python train.py --d_expert=64 --moe_layers=[2, 3, 4, 5, 6, 7, 8, 9] --routed_scale=1.0 --balance_bias=false --n_groups=4 --groups_per_token=3 --lr_router=0.000852 --norm="rmsnorm" --norm_eps=1e-06 --beta2=0.99 --batch_tokens=262144
Below are experts of layer 4 (counted from 0) of a mixture-of-experts language model. Rows are named router (the router's row for the expert), gate (a neuron's input weights, with its number), up (a neuron's input weights, with its number), down (a neuron's output weights, with its number) and show model dimensions 0-255. Each number is 500 + 50 x the weight over its row's rms, rounded and kept within 0 to 999. Numbers have three digits each.
Before each expert's rows: "comes after" lists some tokens at least twice as common just before its tokens as in all text. This comes from a sample of Wikipedia text that the model never trained on. Tokens count by the router's weight.

# expert 7
comes after: "19", "20", " in", "0", "2", "%"
router:522560493446506535475470529446553519530385531505456583506503400476402522485529531420440530445518479589567441502486451536464466489549486566456524492518504532511643460470496508461504485387468618583508509430449461518484448507586506506558473531520555565505435462472548485441505492484497473484549586535483420489546510521457440485491555556614437510529491401502469569511512517478532527550496370465442514456547503597544512431507524608463549458414552590524499428533462517573451494494593426506535531459510390500585585526481516546446542509497462497419591599485497465441534537523583606469581431507506521504486489503401499563537501590538479537579567580511489541492475459516509502433473479517521486484463396454569560551581506511655491534475490530409467497432457518459561506442492487
gate0:519501487363471516541395472490483509472601447484398454525485533463541545531525522504395465413548529588403456444418527566480500539541497460474474481555557528493480468462488501401457448478542500538638513506466479491501515481460538469525497432601514561424460593544484513475466458561460549413464487506487384489546479549451465430412536583478472523492539441396560548520539368472517471463512526543497418458578414502504509474459524429480493376464565572467632418421471504511474561332500459505537563465421444489515510479480500446494561522519485520534572478470427403479461511501457517518503459436457439440439484471503481462481477504486479527469563559544575457548444516503485401489467461486614468571507484464488498614478574489520509528507496507420539563537438476527508497475580519
up0:496552533436450460494531516522563616445483501635500501537463490474469503500455538476445514526571461478587495464488518515598479376513484555479451496489457532560486517476497587546459625529471363474483556537497500501422458510509577530478489549530520432496503468449468497499494544446492502430529463423482537496502506494557544516508535514493426568619420462493559349470513464511436573516473574563436519506406494605503390408620469526569564539449585419508415447543461565523505497449531497487493541427584496461573465449479507513424485440477489434440492488590553404445539492477482524483491535489498533417489508496547458377483465485489570558475527443509523571499419483496554597550564508482444470485511533436509550585529477509554528563501641489455465471548546590555524562471471533
down0:552516449525491460473493469510513382493503513574465491563558525518480471494541429452502508570530523475494466459564475467554481520620488543543459484349495568496464481457458442442467428571516508476555505531451452497480505437485541564535421480516432477537528491479483485434444489494406485425403504480446549419507458597451493537551553503564492432575479515521459500527497495510484481492541410527569513410503577565484488592486618508445493520596474638497440561504592508507393459537494436502482494416513427509473472499504502412490585585496627533459554589476520452514396488537456550504467506521450522503501481475399374563633539522506542511518470388582532494490411442528487474490472414546602502458519539551485463521419512550552486504460513533491568537436596473559429496496511427

# expert 193
comes after: " |", "%", "|", " |\n", ")\n", ":"
router:572463544491544507489410539373506461519453640545411561458466398488451522500507568424483487525544487566511434527500492502558433477542503586445477499509396477456548425510520385435488398468429485497502363450457395520472453519524448509574438510508587540480447505521521512483392585456562540453592521482460493460506558554486369511447539526565437485577512472494539550478482513478502508457418452389399497497576457526543477474501496517439525480494493553417527489477513536555476526449583463481525451510459483474577544579514477529431498520628470531452571586463500416463473545501498532420495434497582486486500503487395523542537565558521466563539476506551465514499558426519545532355456480498542530546486498461550515519484482545609568515455478455441491563423455542504530508511523553
gate0:536492466490459480460530499515488457569513524515487433514443537530486533475396485489478537496511487339463460520531522541584477482446476498540579526513489467452540500457542534546538401487475585417570492460454494504443552484488552492498544523472521467470444604482437467503512605443557496501413450514476504539396504455442467530425413521545563632391531485398392499483541505445532487470421428443482521583447485540479430478554483516546391501531523517507580404538511442481385445447536494591523406595578451435575540515549543541575397491407545518540536560477457454451509514502486525504577475517504378498490474502465441484603552460542498504409557494446477479526542438583496513452519445464523522438498430576573493492553540523513644438503547503508495468493414479579484511501457492
up0:429546513497580502493460540509585587387495431553462535484586467448493491437615547489528510449561464635554481500450449525455489556572561507435492439450517538557491479568485484511475619488512455567358563483496495503565503463488479492527456497563528549513515400511581552518466450548466472470547550512514467435603461592508536490529550509487403400551500478534543569536518566469433501548602533536462420406537492474547483495482483501482594508425468557549426486504474538526555490566506474437499602398477507488504423447418476520396556488573484405447523486542461531523494509497552557524494539509571567539500493534558544504418416573483545541548428514473477572499453546414522447520519580433504525588477549427486556566529477568491390567484540495453465509447546524410546476496521538
down0:441536539623467548498515396470440542464584434510484581518622449499427542453494501424509414489417485485495547543574499450440490582542510491525493521509491450490449564482476389468558552465529403470477444551589473496427611496434562512463471520510397480498539431526652554508408473535465484502540577476474467482490473476500446474541522543515530445460524458632580426496506532508470505589501481541563560465473575468514604490429546484437459496568468460438491547520527486418493461564524488445498612467410532523570480532508420393527407481562498483506388497535508520475443581557505540548448549556582502527562460522563465459474524423516476446515509521459528523514474508504594467535507581451519563443591523476468555494561499496570482478533510551551475511613510534554532449520571458

# expert 113
comes after: " the", "|", " a", ".", "%", "-"
router:546538561502558563464443497486568505600412515584405557435456453526398636492521575448491602464555483603463440491502456510491459457525468484491542568468434487401568456480538484463480441485466542518462485465410416529465532523531427528546479507523543517525511444498525541450472543505474558515529587503494424508496535588510452606567515476589483440538561444510497596546518493468539473532437509430503498488498437577582461448462534515498467470520479510484538385504424477523502464501624498392514484470500437482602483531501536530468535507536478512471528577538460494477480530425503526464537399522542507574533509523370569483576492553548445529585485536521403481438486307483599418510443537427566515527476473524454488538510517538584504541459519491475510536403469553558525580485522536
gate0:583542489502641534453509467435498558496455532442537536494470477402531565471540559491433592470479469593554426531511546476461548545504514479454539433397405561464502510587437461461471496416531448508476478488483567483472433433478541530424430508503519533556482627461442492513438449449527468502525633445478420402468511538509525541471480573498532453511480420505606491523559482540464500472457516425498444479538476483506474479424451536457512422470435563537515499471451503627500489520547515573485442531540463470473434506488496540475531465424462522473538572551479420482465493487559481625504447473446521493598447600406627527524434487550399554536450540536545433476478441539462491522456509536480432467534493506500499631481528541506474489500527564450555610377436516511507609488552530
up0:572611497513583592501547440499460579507474439444556544458492510363500557494541480470477553429447557537489472514584565445427588514464489505513542430437429569500461539605429426503490518468547420533518551534518603475444499399464558505453459548440510472557488555492470480521491500430531460538507635424542505395443498506547532544522451550459549498520487449518601514459573486554458486430527557434524514534492499475511547542396431509513509494500459541545469528416485477541531509543527568533443501546539505474432455452518516476482535480396479443490485555567492423495467547492498455613480448544425533451611462573427590480495424530484411530539472502551528412434462404492514530573503476509467447429567579551512452601471485498466427465525526559529513591405443459532510578457540529
down0:584564551525519582519533532432491616570521443545574515497492511568525483569403519479447399469496471401508539445509521566538586488449431473504458414479453556564532539483413496452581576560522487419428538440467437520415541469456501406448462382495426394495603529538449491543504547433410501587486442438515511406477479525480485498541530522498579460445393510440489405462509459469500531453570457567603490568502537559489481582480454554475630545506481487438593435515532439473469549423547476477440456505605483395488568578586478590451454495456496440475450515417498463512535521514528513532533471550480526537511432532484472537460484551446507484475539426551558441470476476555523517585444447496506488544496510535520597521430472428468464435491500501428489502514501478486507500451494476